{"n_layer": 13, "d_model": 192, "moe_layers": [1, 2, 3, 4, 5, 6, 7, 8, 9, 10, 11, 12], "normalize_top_k": false, "head_dim": 32, "norm_place": "pre", "norm_eps": 1e-06, "qk_norm": true, "extras": ["capped logits"], "init_std_o": 0.0342, "lr": 0.00167, "beta1": 0.95, "lr_head": 0.0121, "batch_tokens": 65536, "dataset": "wikipedia_en"}
Below are experts of layer 9 (counted from 0) of a mixture-of-experts language model. Rows are named router (the router's row for the expert), gate (a neuron's input weights, with its number), up (a neuron's input weights, with its number) and show model dimensions 0-191. Each number is 128 + 32 x the weight over its row's rms, rounded and kept within 0 to 255. Numbers have three digits each.
After each expert's rows: "gets" lists some tokens that make up at least twice as much of what it gets as of all text. This comes from a sample of Wikipedia text that the model never trained on. Tokens count by the router's weight.

# expert 11
router:161112128118191132109130139100114156166121109171182117114139101067100151093105156144123163101111117162150066134140135152116100098076125097141097149101072109120114087106089130107101102110115116092194067104194172054089185163132112115197137191127136055144127162164097099106085168140127149126170136113120125107132110143161119069107169113149084098151167153094107142120176175119088133133099154161108132151131105134133150129052055127080139087134163150142119157093117117144125159147122171200077112120107079077120196103124095131175124111128151094110106169194184127166131120197096082138
gate2:120090152100142160084111089166096112173151091113105144142190115072102141138104137141064027146110136090123146154103117146136100104192108167145149152080107146114133113141149086100147095069058091131183191145114140156141106087123096125156112183144105135124101150132153095185131153154158172117140145190166188121158087134083109092132127178108136153171147149126111148127150125153090066129149072145103143099102127143162152063111125089139056096122096133163196108105135140159128104089165125078147128104104113137098182087054074186108149082141148062165099127156123102135126169121127166161
up2:156138163083043116151108147126142128088194116143163130137108134119152038136153172173133189067156194120144190170137094115127181128092142161126126118167137104155061108113136135120158082103143143185123124135142127195113127098169127166109141109137140065128115107164139127209147143124152153108147128136172118092127159112128109140126163155087162079172130195113132160072131166176147095092107154177088089119136159116103135135132121142109151142074097061106131131126116110162106116135139115177127153142073092118122179126164084151144053146089169111077140130189127077073125124127208093086
gate3:145104121138129166118098121125073151132118100120159119130131095120083106125111119178165110194155117078069057150192084142132120132124120105124151153202163115057158154077167121135183155150150097142089146155142170130178100156119145180157072123090150077158139128112163126117116153146129164131075114161088124132207107162170174127112139097063071115055137149114183166086130121119113132113101086147118171155134104140109129134114112136194142104078107147099127117137123169147151103201117131074138067098102137148101121117140186124126146142217127085121150158168105159148101089172061070135
up3:186116122137129103065120096144135159148104108159157064134139106142110098100167173186144129144163101118186095134202162184172114050150105130124114136135147100104128148110173176113164145138122096126090134186149098085129112111071082114122164147123174145128174144150130172170100150109154110069179135107085105126143122146123097101105190125166103117078116157082088159120123126161136155148118135187143165120050116206112183117090118094140116142102168098072154139152150171129186124186101118165120118129194121113106145150164134106128220169127141127101191150095163130098088180107091104107
gate4:083146074144113125111147196096096132110090131111123103126113143166146176085101104151130105133070096113163153098125156170139158116165141185100108145123078129090118198112127139172156081114159136101181096143157123147075127082123122187120157087091105155143124126201086192164155103150133097155085111119095119124185131122173130190118122088123043129085146141165135128153107165056116123183091120119160130044187134080175083142139108150125089157113139106111142132116153122148145144153120159162153112123170125158191158170156128095161136168047111091124142088106093156123155156129089215119
up4:120148093106081127136161141088113113153059064089139128125091118183118148082117098189162132122106153160168169106161096135181148163106116142169083137139079087092158184144146163086120066156156131130114103071173143129067107086129089121145145112070091133114122199196104166124161130092108100160101124123122142148119090115166123136123182065103127149106148114148114113110143079042083117115084093149149150147191114080163101124158103108117195137149131144116103125132149112098161175136105139134142151099150129155113194136117097112125127108064092103133112187171200067176175162164089143107
gate5:127173107113123110176161089178204072139143169081127127094081155145129161165092183102176129107066112041100166150128148130165112107103104123102135165125071156114096092066078123131151113092106124125181122064119134118143093139126161111117133084182114139163191131175134129116112104137121075159111120186124139117163122116123127188128122133084145061136098107176110138183131139176125146146102051065133106134134154140127122050123149101149178134176062154157118125109091080178136121031104131122129138107121113128135168095118138113154153174137125129125140167131178163121120110118130091213
up5:150166157133161117107129130106177103167134107141130100117103155113182176141088066105110118136123175091089148106188093134141122128127198121140090182054155096120153134152109091110119143129168076115169139092141118200151108132103094080194146153128134123136107086128072149126144182076135098171143113140108100091097092133070142149122130143120089124128192152138153184190088075099126140168071155052144140162058107110131100121157115147147132108155131157120092149106054111178128147116098142229077094138144104166129098132178163171071113184146126152130166089122121105123137169096128161160
gate6:109107144114142125137137127079132106173131140195130156137151146106121072133176167151140155103124128143238170194125083123091140163105144104141121159149135125102167175075127166139150150130149132132097158137144136172122128147133085136117117055127050124083084222174097112146104125132153150148075048091138156178114182183156140142057106188132084117191101158121138091113171167106110096146130143142098110113117115179116138096171094165152110152143166057170104102149136151148071132059136172118143091122124147110128156159131112138142092145154098144146090124172072117175134149156160178140
up6:152183131122116139143103167196118127120080095115160113145160103168099103105171223149102102091125139133169131102093146111098101141079135145087091145182193174101103137158131123083129027142165128153136113128120149152116110172155133135134104156136135140161120161160134127161172140147132075197134154062128083156147118159153106092112097157071116151148143110103142102109118188126085161155122091131104100111188148113065120123130169133123119156133087192149166186111150152148086110127058142166136119149098100058086113181136105119128066136126174117047129158153116093185154076097087163135
gets: " to", " of", " in", " for", " with", " and"

# expert 8
router:191137149123118102109138180088126137118077134159188099087104130130165106150119175135143204132092084123170096137158166197045089143140131096118059090123154134121149141073156146170120139134170151106113132093172143132081134140127147122132165218136153097118119096124197178144091171099176100139071138104122137090113124147117122092105186128176113176129184158187064101114125178089086151183136107101111133175150161149151066121073119151098130153163156157139115200091134132114130169150179133134137121158124131071094101089125140127146154165083161161110141153161159149151131153168119119072
gate2:150146120058132127113129191166142148121151108140116102133144118190134110155174140151127153145156124099162185167150156143145110170086123111115119119098084111122154110138181137104100100143113147073079103183131173094155116180151176150140107147144174030085119146131149155132125153190112157120147080083164096149150186118110086092123138125116161124111138224186076135128118109137142132140113067117090158161151095141164098111134145136090078168199112154161175118137055150163109157135075178114138139162182127075126160182134071130079146158107161187143103149203105125130103121110102081152
up2:144087124158097161190148116169133135111130147184102054167144174079155109116165127179073147100195089098151153141166084126119098152130141110077182136190121117117162169168103196123172110139185109112150127163161178144123159167119118136151087089136145136130088150106180124137098115182112099095109088118098151109174169076082105135170186175120178105119098115114160131121141107135138132164070244153164110067142108180118096137119167147152104155109121148093091131121072081163143097067103162095172110117109120146161135161090118106124120111145188146158148139105096101163122083138110110139
gate3:067107123116077115169128165108111086165189054151069126108128145104149071152119130147152118138137104187119163160117130066154148185146150119110167058151133108122094111110053124096167144100186167126158107112142138119107141164139092156164121109194083146159126151178121084140159119068203131097147118165138103146118142108141127152136178132129134121166108128086219123180147108148142111116146124120125182146186117114162080071066170100159114142089102103112133112201142138142119111162078142123123133095123092073116160146120110127145088126106075101089154159119112126061082146110188071175
up3:167126163135155113115137140117088080093135144055134138094154157177117123026124132148144132129152195038154095147184168099107156105096142134147100162105162165104114112117097094147064135181093111184048181164155146110157158148121122111127131067139157128107159173118095184132112157110098137151109127085143165149091152157120128088097189169135096121117117152192077168097113084115163135101099123070082092128147127128187114165147101066100136090114189162085125121126108083132160095088157093129143156156142131163075124158126126157090130128152102122192114139144164152145128109156082172083
gate4:115089178100150144155108075135107139126146160147133079140118150123112128134128100112099102130180148064095124157161128102114172128140162098142128088114161049092145099108129110116108094188198097128170130139106144141123169119103135141149177140157124141154069111120118098156135130166137203115068154062069199125139169155102175136105124117065105132113153191152124121156188129081120106123103130147115092099167142193101139093157137107194160142125089194112152130097042079139089095118132127127132173064191177149168126151120063146171127076064163133110194125123146117141158119146107148120
up4:121209161122141135102124120122167147145138191193130152135116132126130151160099117071089190122104162153130122097142132171086154120080143132142128103104124207158199107096109113134118130158161053099166113109101166171100046135124152132083110135103178149127073169111101129134095189110120095139145100064120146159092112102113108068122147157156113116141119186109128092123166106111152186105156115052157154102185146123176141156162161144145155057142109161099175149099073095114111131093109083113117127146103135214099093127119124068145106137161083120141102146121180174141135110087111104060
gate5:141155194096119173112110146102107161140148126103136118161157104140087162096109087146094145121115150109123137160127157137093151174153098078162105147105194162100150112137124111166112150136225104118170140087145093097140134130138109100151145122106116070145160118161142155168083116154067169106105143071135122180161146113116140142082136168149103141124190137186086114120120084106094070131148127128085098175144113220131162107118062114106086132133120195177154120072087130161164110185154111141096152174087165119100163137136200183126087173095170107215091099096111113096105123148168172149
up5:128144095152123117126138099085111059112144129165130158102149156147113097105191093170141102148154097099129091084174127141062127130062206038130170169072125167117137188107144109123047140137055132155131170179147091181128142123145156104179140099164135145120078110136125096127099099052175155122124115125146122152153111120174208170149071082146141140087118135103144151107082155141174127143099120134138114129089198139128123137132152139214106103132160135077109121154107142099136126138113100106140093093177117129130090138151162102082118096113137101072100175161096179131145150116093108196
gate6:126091132130166183154146141091191111113157077141079155135099155069108124127148161109076130149133119123113098120193120137109147099168101159141120126148152119121096123147176166152138160111176137140136149129128120133157113110144091136073086130097126086113065119144132104144171092100106185137150132129134142125136161146082122088145095184114100148150146084158180139084162191133146166137070064121183135139199176135167136112080123155105121209126084202113182114116050135128082182139180117082141198156169148074143142096150208114206086141183128114124150120124133143133092083135157146129
up6:114109119137139224147129103106193157120225096091116169105154182048069125093071115109119120152129133137130111153115115120129117155082145203169105115121091125176079119165165125106149150138117113145113132123091136124177171110145135137084172164155092103134145137132122112113176113152099085193219116153162205116144140098119110113133143188081166165059104126183134179119166193130118117140122145157178124152145139115135161113117176115118118162141116161125112167175068086110124137112133080085178154130118058118171106181148157130182166118123126157139126124112132081166090122161121123121
gets: " of", " in", " and", " with", " to", " a"

# expert 23
router:181127141175125076172157146076112099108145110135194127091121157131131109171087207176100140065161089173118083156136112156155121103084157090152090064117099139144063123123131112134144113112079137163126066114153152110083145105144125124162140198099150101158145110174105086125068216089184154143118107110115184085112111130152151101149174085111055101168099154094085121113138107149127136132120123123125087175121143109085120143068130126112144129137110100172136110087161123107126073110113116147104135129033075168166150120167080142166147069133084141127149163166113101092133107194121114149
gate2:119166196111163122174160187119126062152098152102165184132126096078091147113198102090129122122112184152123156072110163108128126110117121138162150122215113091120170147129161105146137101093127112124146143158157166127138081142127082162215128044154141151111118130088093116112127107082112180187090129122176142117132114085142144127111137110136078088138127126108068170086163091103154165116121186100074146136149155155099109102150132107117068097124170144131162146142138116081146181128069105165180098178165182082167106143092162121149095140169089166088070110182112133106128105166126094110
up2:163107184148109077103136103115044093136077156139145150116091100143171091120188145132098120197059136143170099129192088101196105157119076151143099112118077176114139181068140115067126104116158106099136132117189112088164102166139160124125130130080149106146095067108071130121136131076129110117154121100102185148129092079125113117091097124147109117152089124129132132146135176082092063090134169153169112118098135106073087143112172086140112147092102121194121153100164133165160161126114139070114132167127160151101123137123062099153156194058094169102129148135117143103145143087089137177
gate3:151116146154151171145151156139154130154110132142160135096134152121083066114148137129110060144126147123123123192146100090128141122131140113108123156180160079112168126178118196085142094128154104116090171145146141134079125148169118096134105114130116190107131108133102085115105162189094158120187126064183075108210168084121138115098163110148217141130149168126165152178126160129164136041088100119155130049147141193119110084142109113180118171104140136140112140105085092109065097116113164105115175106105217149149130072093072169113131134098113087172169130092175133137113123141130171105
up3:136100151117154088084179139141131138110116102130060101182114119125148134138132120113142108107147059129072148099166161177113121156167083116146167190139210104066150127140113126120081124092089093184166097113134056143146144095164106145118029098141146117056051157160130108145133136090168143134177155122089165067173119133089070084111052150103023117125153156138098214133127152093135124124114210150104133104112105114153134122121116114110130105162129129158163128117144154131150149158105136152129090125157109148124143116156135130164114113144124165103087159105090157111149108122102049148
gate4:173087105111080116082194076154171078126107155085160161140124155142177170118155160087159082114125127091068117164113180129138124120149064068128148122088146131109156113148149118123115115103139110123108158104088148081073134104064177080134141085183142089139102112103153148127139143143104095098072134183093110135123139173151133134098108153108101124086113190149095154080154073146106118210137205163146116135161123144196154129127122115132110092082199173193097158128088122120133107105053136133165095171105140149086152088161088127145131175072136096134141118085142132125094155154130166075
up4:097166144158151127133086143151109164122161109166120121106109176147130094107156089115101197099096127178130064109141071135104134126119180135083140121130147114109134129168088106098112114135116130151144102175125117136108112094255084120175136164131109117092129162146128137121122123140112143155127097074120189131141089093118177085113159061130171158157156076129154168054061172154128095103147146129143184128086130111113146119151140198160080135179133059068152136150169158148131085175108117117152117116104081077074122141131178127130095062120127130157092119097076096096183143190126079167
gate5:098118125110083156101140170118076079176168160142050140126104089107048134095135133129131125101057077201134158098154124105084084168181135131129147127153098112147079127143077164119125085113180095156125122128106094131123124132100141126108173203112192100150110141157144087152150105178107152130113139165112099132127119105148115143096173110136133076122076108055135098104118121145190093157189063163145200114105111116101100139084139160134123129127150125106098194101178134182119085120165091086083122133082157145126138149076110109150163082090112118101085127192122165124115073092128160179
up5:119144075176180123210139140142102174203112168166131175089175093106067108070122138100138174123136194119142127123082089114153124100099070136136102171142156122096152128116122092124094110189200136125136152089089204176087094078108078080097160117130161138124157141128109178174116113136086143083129101116115134096190168142108108168132104153153115092074132101162118135119151149111123135124124039190101089132120129100134137120117137163181134105131119072125162151118161143142103091124157112119083132106142126097128100148146130174147142156174129124069114191146157152116228076155109135143
gate6:149160128121128134192169167179094184088169170175164147127150095114122175130136117134113178074173148154111056143161159163123132109126190072145097108104112181156097133147123090145101162136110100101136108087160151186130107069067108110149122124116118149116100098135158112158088180135149116228082096137156137085159148105112159074147127192127081109091124140139141133097099150152175199122092121130073198134100171108142088156144101074162174163171101088091115144090130105155147107111133117073114163151155093173119162146129143141158135108120096136204135130154180097143103073110151131170
up6:132142086108076125100135133164124111120154139105187166114166058154148158113124060121121183124136125098166109068209192149118127109112173100098094094110108160206135144165119096135145127131110111101182122069092144169159069093141125134149118224128083141122136084103142143152074153146114127183166131125198149178159160100127128066162104159168156143102108158105155129131090179093156134145119203144071178127156140124112124141142103063171150110171109084125135145154148121161144128035124124104112142116121118129148130109149069113170173109109135136133126186147168110156184131123165146086
gets: " was", " and", " is", " to", " had", " were"

# expert 18
router:134111151173155204123174093135137106102163065168112133084082144141101131169142131160149146154143168124124171139095161095176120156215122177098115117111133129176156110070137156079121146156142203096128174115083170081121089151065154129080120091158101134121160131136113124176125083161091133105204128118111155166096096191136128132113131154148113123123113101151092165165134164161101107102200161158131032148149136159154144195155146122119114133122183143127132147096116121127131154088086131127076125064145148134086117114132216133177087100110164118139199113093172114114162116152096127163
gate1:138104104126104179102124146158142132188086089118165150138067144190109174105108176090130111149091130150155143112121091107163074171114083164117139154156113081163209143132109183125095101161098113123158104186081142074139158156107136137107133083169117118066067115114113120172150102152174161108177150114114134160127092093140120155175103087161170126179119064122122084076101147191069165127157129152140127170170082120137099137161155175100197142133181159107090126088166131126126131092111099132102061136095142106125126111199188129157154068138143109171122137100131172135181127104082121163
up1:064084089098094131141128125138104098199101100138144133097141154149162108062126147162101075185093085142140196094177143102146107121125145203040125144142156103165155154150149154099110115164120140120095093165106165082151163139122169130075154102133107113036127150164107109172143110133160125117175185141132153145067130182165175103211116091075173107155129076091150114104114133148145168127178124134146095132131115178164083170111146135102122166144165123158120067112099067083158122137139121109141054109163147142169117168144182157140107137141127086167114143107134137138192146106108136152
gate2:078137070139168074096161095131117149141153141132098140123111164151185153134175148122150152134102147092108104112137136191091109112134066129122153169117133102096178162153171172136151145140122098165168121140146141102101113132153148068114112145156104145191112068157134137140196128147088165095180121116083177201097168148127178166128102182124120142151120160141036107071107153162123065120160176118089116178104060144122157108120191186094094115125059157122130156079146126071109118134092141131093104171105166101133126162086093159140102140098093198152114090135095092125079101109160094135
up2:140122136106124118129073112092109180122090122153092104169106127123071095154089135073086141093137079118136158133134100136115107073112151107105143129189142126133119154091096144097193137144172106131099101098157065160062134185154127147131076116129172131077204167082137119101142085154140102153091111124143070099106095102107151132116124131202098086093125101100132139103139164097131158177152073120156133097220151124145088124080116130193159048093095147102145095080134072171135158143155054130135153136116124146129101174139140112148153165143212176102175144117156133084142076117099124085
gate3:170168123081142119123076121174129170122092129129116143079125196184099123118120138131058123088149144110134138135129167110150154163127045151130085185143102159070184124231095118162125177191101094094144151122127130120137135121111107138122085179137165136119127058094104108125145070126120146129182218125156198114109092156184090094087160160127157129145133125124128143133126181139142055106120149058169105127094111125154120140177156128105140121141162133166085128180077062147130167118128078140109102119095103121146072155187132115189115148119130122168129099091142165138167147169108138120
up3:127099102081104160158135106101119072134119122099154106117118152137130053047125128125111059187093142120189159139173106117100099126096173156174142175122180068157133171209097116110206162096083178114044104144083112182131110121130119109049107123120079097081100109099140077111109123121142123142115124090138166120201131115114128138165131176113175104133097156126118130060140117089075148139060147130171132117148181133164140121137169138130120091106118140164158146138071134135110145133103116116110086110160130080111122125200134085154181081163148132133170135140130104075153079120107164137
gate4:132110134148086183095140087174128134139140082140147137120151146159114173196143115159160167111179161119143069176153108125126099078118120162152036128164149089154136212100180235088147160124120128178115137099121108161097151096113123148100132126094121140120092089072122168123118138112118099153058130096146126110128122070166140173054128121143143125155101147097058148162153128138094106118119181079136129114148125145155160195127179127127144154080094094095069115175112096105149095108115083064141055141147097131086176126099112085155142138168115118125146116052101133140141105127102124174
up4:144189162049067141116137148153138147118121115176093134187116164118133148153132148130140204084177126121129076126129136128105118176128122145126157090093107153164123159174140118190118106152118141142142112144164122135114132141109171111139132089154175120131097149141078113153147183164132159132122194098113162194165190108080112077186140152140140129137163083081154157139156137109063108174118158159081117128149110154147145147081101139092151139089127176164133185057135123186072211129119150159129127161084115113145132072125154201167122149153179112052119098120132123173203156138083105140
gate5:135116167124113183106088162177105104185167170120098084150146203086114136114164091128120131171130114102123076117142134172137143097132131107096152133137146179081098127131155145184137104128140078175117129130155153111132140168061117128083199079145150138137160151161160138082151164176127115169093106133065100131141127137144152097092141143066157149165091177069129178141079143173085146140117113174111103120065179156096111099151145112117156128127157120111105147078158172125138158037151134135155061148144167139162120130168146126073110129172149099158226172110152131131167100095059154099
up5:161100070124186098179125106115147124208181152136128169162189089101126114170135102066097137133194123127081142127109146067083115114103040101140179201149144151161145093086162122071175167070202180088085157122092080141103098132104177115148133179137099168124133110134103111132086196101164130156075141138134117109162131119150123095146156124113137100102173136155135133110167150071178116136112131111115129127136083099139118078124126162105123122128104143191152125133136124124102128177087150094100156136075047115160145147134126071123131120093089118066111056123159133127105153133136154116
gets: " in", " In", "In", " July", " March", " January"

# expert 21
router:147126170133129092122093046119145155165165150148114195081116153163171105149114128129100091149127112149138045080112114094076181113108166095113113195129149135128139099128187116139127137097164131132132067188070157128086154104098093103118146112142131138165070151145101165124040158131151198093148114117096083119123112102133098092134145182138093169101115127155154078082097081101206167137166179158177113161104128081133079150148155096098136079141182123133162165170140127107153126108171133098124113142121122142116186117086145171082115094106159164171172103127085177074096115094119143130
gate2:138060084185161163166146133179154118137092094123166165128106078067126140142156138137103120123169125116173130083122116091150085133106105152129181128122183089103127178112131161130129135148100106070095143103091143124136168128130129180126191099151123125114070133147091131099099113119169185166195099132193133187168110084116136126043132129136129118145151136109191132146125065167195134078106117190157138086095176150144116068126161147155148148107071097113120145195143162113085076085103123157125164130111119095109143096121095119153068131182167117175125157123099148153153106074069077106
up2:180175092166087141121113129145115099113114147159112177141112131116060119206087104137083137104100144125104140141130145158122096137122173147137119117171099079083097154106150073180124147109136119122106142110154106171154129110199143075123185092117185109107151079120107087093133142126082100160163091167124081189068102123171119192206098129125114116169111104164174102104110156131113101155150165071166073109061176142103123059182108120096101094124124094144124136152087122122142095109118156111170063109137130110125175104174137140108177151106166114191143135124137133175109098211113067123
gate3:146189153082192074100130024143120159136145143121186141134136089082086166101117124143065092176110110193122121133131132121078114084203129120119105147127134155096095070142043094106130099107167131095098101142107146069179108146080113082154156155148166098142125152167119093195135118097166172154211125140189135117110118148108130136158123144108099076093166104107092131111126095084130130135117175124122143157086121132078127118223119107194149122129148106117135131160168156110124154175154153133101169132111153183084129146088169137135078137096132138137194106132073119136143133108103132135
up3:168178139074149162119070121128158171194128108128179212101103103138110162144078115173087099144129117138147123064157117131084100119118129156110142087143137105074137061088093086106130130144153130069168116134082125115154117125144149084141157172101115100120164160229118116147150158108152202121131158133129099075112132061187179119098147112129135181125105114117093156143139101153107138085154144076186142123157085186138153146186094098087161136126121130132191115183072099133151122122136155188127140100119168188103125138134142152106161106014163140120121136132093164144146137119127124134
gate4:092098148153122134199127123147145111142152164131123141144177090126085171080125176160168196110081114122126155172121130080180135133098144181126140128160131077060174148128104086065118095144129101146136120068114106155092160154127100129095128169083124149127131199129102145112109154147075097119108135141108111122124123136107139159069113122148123170158158112139121162160135067140136117131069158177154174155179077191117171125127148064186082152137117103200095117207152132113069108126126159060146129131085110151103124072128121113100180123134094107127116138172147093057098135126069077193
up4:086149154104152094102130145081132158135127109104148112140154128075140081085146090166140162090070094100151171083047166051087121110165184073147101169097130101079146110062139077138087138099135099180169095093105212144085142151085101179081160087147115116122128082149133130090128124066133188187117140135101083135114114125134113103140177134184129137127131101097136139153217124097091091141107100180123106156124139140091101090098093134120087106174134091112122178113167126124122098142171197132115152128087145136089115140127138107098111127075148113121117109169092167088141171174080108152
gate5:170124124118184062166119140139095095126100085126080083123080152074124248123125143115175136134158156092085101119160158098103147137080111091196101141176115158098153131133123118081069130146128111126136119217119144150144063126189121125098095135111104174100127104089072123094099147149135108152127089075125078157132055134104056146070091109110108163074118172139150125101113127139094123104079118122128158087139096167144050087136105112136108085098118162186167136128119067161171120122154141165139135127136138117088085085131137074081082135151165099117106155140137134133162148091123116108
up5:138090153175133112146218171100207091136093111075137093121123173139151161156110078128165121192129119178134168140146141178127136098126104093172135099101103170139143077130114156130085119078186167084173096148116112192128065144080114145086171112105120132111111083122181101096146127141108131131083126195157085178078077156153130127128176105166166100112107124130126131097098182091099127128135147086145083117093093113127128116154132123106097124156111193165166200139162098149136148083080041134170194120133112127116148123166129090115124068146138115123177165165130189102147145114111119152
gate6:143162060097138130130116141095133145118181153203039157135144080121148119171166126122082191130129134106167133085175104094101115132074119138149149172134057126114174120099121124128124180152103153197181160092143163161147156102136115103125127163118133197153110153093119177152097139152085188133122154133072159124220145114135150131166135148166159143147140108103103124183119124131168122160156121194145132095072155102097129147108125101137101153161156069135150111184159085098084076101063191122130115157134177087109121082137107088083133114108146093078104186114121170135102120136111101183
up6:183106124167101121151121108136078139112162130084182099157078133146106174113058193076141114149094122108080127114086143097125110100143155142106108142119189109103092150173154147149133089110118074106101132134113108099088102157207136141127159093124124098101113115114133122157130162123043081142133124148098136114124099176097063047083098153105105100112117168125129115129139163127110169133063109133174120165192127237155079074162123094129185108140117179151141129131101123110134170198123132164162097146170139113171105196131075123183095085132107143084151098099172103119113102146124105093
gets: " |", "|", " ", " the", " –", ":"

# expert 10
router:210134135120081106132138172068109093057170095133080133092090076138140088159088172183142157081109143120130073151160111125175140142079158123121109110081158157174108105097167101107177081146139145185117070170107159110161110092153096100142112176150158064148114084134111120151065162095142114129138117124101114120124146141149165155086080143111064084166136146125131145137131167177136157114141079072057094181154108152091129115124157153128099108150127084145128130107151108099140076098135073178110165140109111124130159129161073154162103090119099067102164163125129077088073151173152088163
gate0:120109144128180090114151136126090184121119153195103210153098188109084146138175163133120086142116194123158170173169117155166121142114049156157131150175093103180135134076169105113187074152159148160182116145058147129080143077168101136113136114165136135110148125092130150111137132104181138126088098112115142193092181157110186133091115182084155124137155178117087091076127113127130128153101101096125144122114138105116158124095106197157111123114132081118145113161172089108148144157127144155184190153146098123141097092154102194141110088108142113070117137141106135131227126119165102102
up0:140184090088145137139161121103113088103169101089159112124175079135147134133110132098104177116180160115110119086073160142115112149151089126128120082122154103124162091181055173177067196058110090068119138074181061112158069137096189129146170155139193144098116147092102099087099116117153084109180171148086150077190132119137151141122175088127135166142131107122082131104097136106108128151106123116169145147153117108091129179139164078106114106115087161171182114155150077105086114118105142126092059174134086129147140152144122145135162101094141140133152181133101133162134073116185180125
gate1:150157106090170096109109103169111092091148081104160187102042132120106132134125112162065100085127100122152136125157098103143147093143181085120152080148113109175131132074154101129129155067143128088114090092050136079120138091125110120178039162147048130147122143142095089124099155073152158159110163169125075129142151141150184070127106150136163106155105110156138158146125125120101124104115064135091126176099108099133127110126127181048184148181177126142122099165142140122130147209126109117103146135156091171099167173151102087149155170164170098047145110149120146137179123121119150141
up1:111147150135121138120114090103105058121132171106154161124088121125150136174117107142157103135144160114085165122141161093192173126174124142127074132159117068144135088081129035108099138148134118102143134157059127070120102154125139148117097142136125119080093110089084128135166123124206138119139165163131120073107149054152138072200101158101123088107152137203119144128076115177047160070092145129051096169115136153139155067113141160110141129163143144140082054169107101136089136146091111165115153139172128124104136105138133122151146078137130052087135099177181100103122133082111175142
gate2:072107168129103097091172147104143135110157060158110088126132148099193073119161160169129077182129102169128050139147127184079129162136171131080168162100084107165105149043108118144110167176182100100152082120157172118151114159161087116118136119116116088169115133182132109172107175104101170116148157178144106142159136139139162113115149093120113109105133142070092162148132151119173105119139063128140123134115117152181083102100143048079140131103148089110113092146097097120123070156144118142078187096108110169111175111110139100150156146121158104069062162146074111149088081072117135149
up2:146207185084081126122139136164152100153126073183085088132148096119065161179118109094093168189156123107144134104096159117174127110073143181216116117157139065097111088139133151147139164150151080153129146134160110124116106107132085143160144105169168107114151128131152109086116185130144162087125155112131137144159066150174065134132132140212142112093176198110159126086150141145157081117150169167066099145115136125120156120177172131147067140134120123137148172128169123169095187130103131109074105175078035161145099108088129120122118112139113174169113138116119179095130111115151128146
gate3:181115171109161127087138152158119120077143147142102133129125051124079139083122128131112105126136138121089046115166124116152114130096140083122099140081143109093078147186171147164129193142156146143100074163211131100156082174129119121112116160099146133199117166190132111077149153187104186108111135189106161089154148131142122180091147171127097131134165097156122206117087110123130166145087118135147127151136118154172159111156071183142118092192110174119104135124091127088054110125105142120153087188179099110095094175082157109127156130124081134187128155169093095138073142102136109140
up3:126120077147146159120147089074144132129147161089134092137133189148210140089118101058104093080127091159095141126123134114109107163078086094097115114149124137145111122111083133123047091170146182139072115129139086093101126144177166095137096094139104116109083119099082161105103088115106163134086171090100195163127175148135116101137184117124125193206116166154127100174143161107101061158116099082108159134093113149129151233183124103097161168164131103138143067175142095170191138145136116108136137126161133101162139110149092133152114073141160156132087126113139138123075129165186108136
gate4:117062117111123202174076162141168172150104083220102178118142123135086157129102148194121123189112139150163171162095125132173165142099126137116185128070166141203105145140139160128173096147091058132101133160110120193111110120117129061180107085090183144118165128155135132093111124125143164180150092104113104118108144141131121086152116112141169166128116181145132124114180143084187123181131117145092155183132130114084084116121123144102136151166144121124163105174169155107185148128129036123061166076147158082137124139148078110163111133185162107110138144106141144168109151123129100119
up4:074110140195146148084072141128121162158114128184080157158138163145098157145152138131142127176101117137149093106112145150152178135128067123111179164113153128174097101155101227149132092157145131122138158107081113201089166122111218104109145127132157077178177121143135164084134125126121119164095120131087126157100142082152122132181133147107130107155125157135067097105067126140083100183131143104077148160141153108171167115102080140102116176140132059106168103167150094092134108125187097167110154107152115117191058112195143134102113107122157144100152144169111169130140182156209125115
gets: " and", ",", " was", " a", " is", "s,"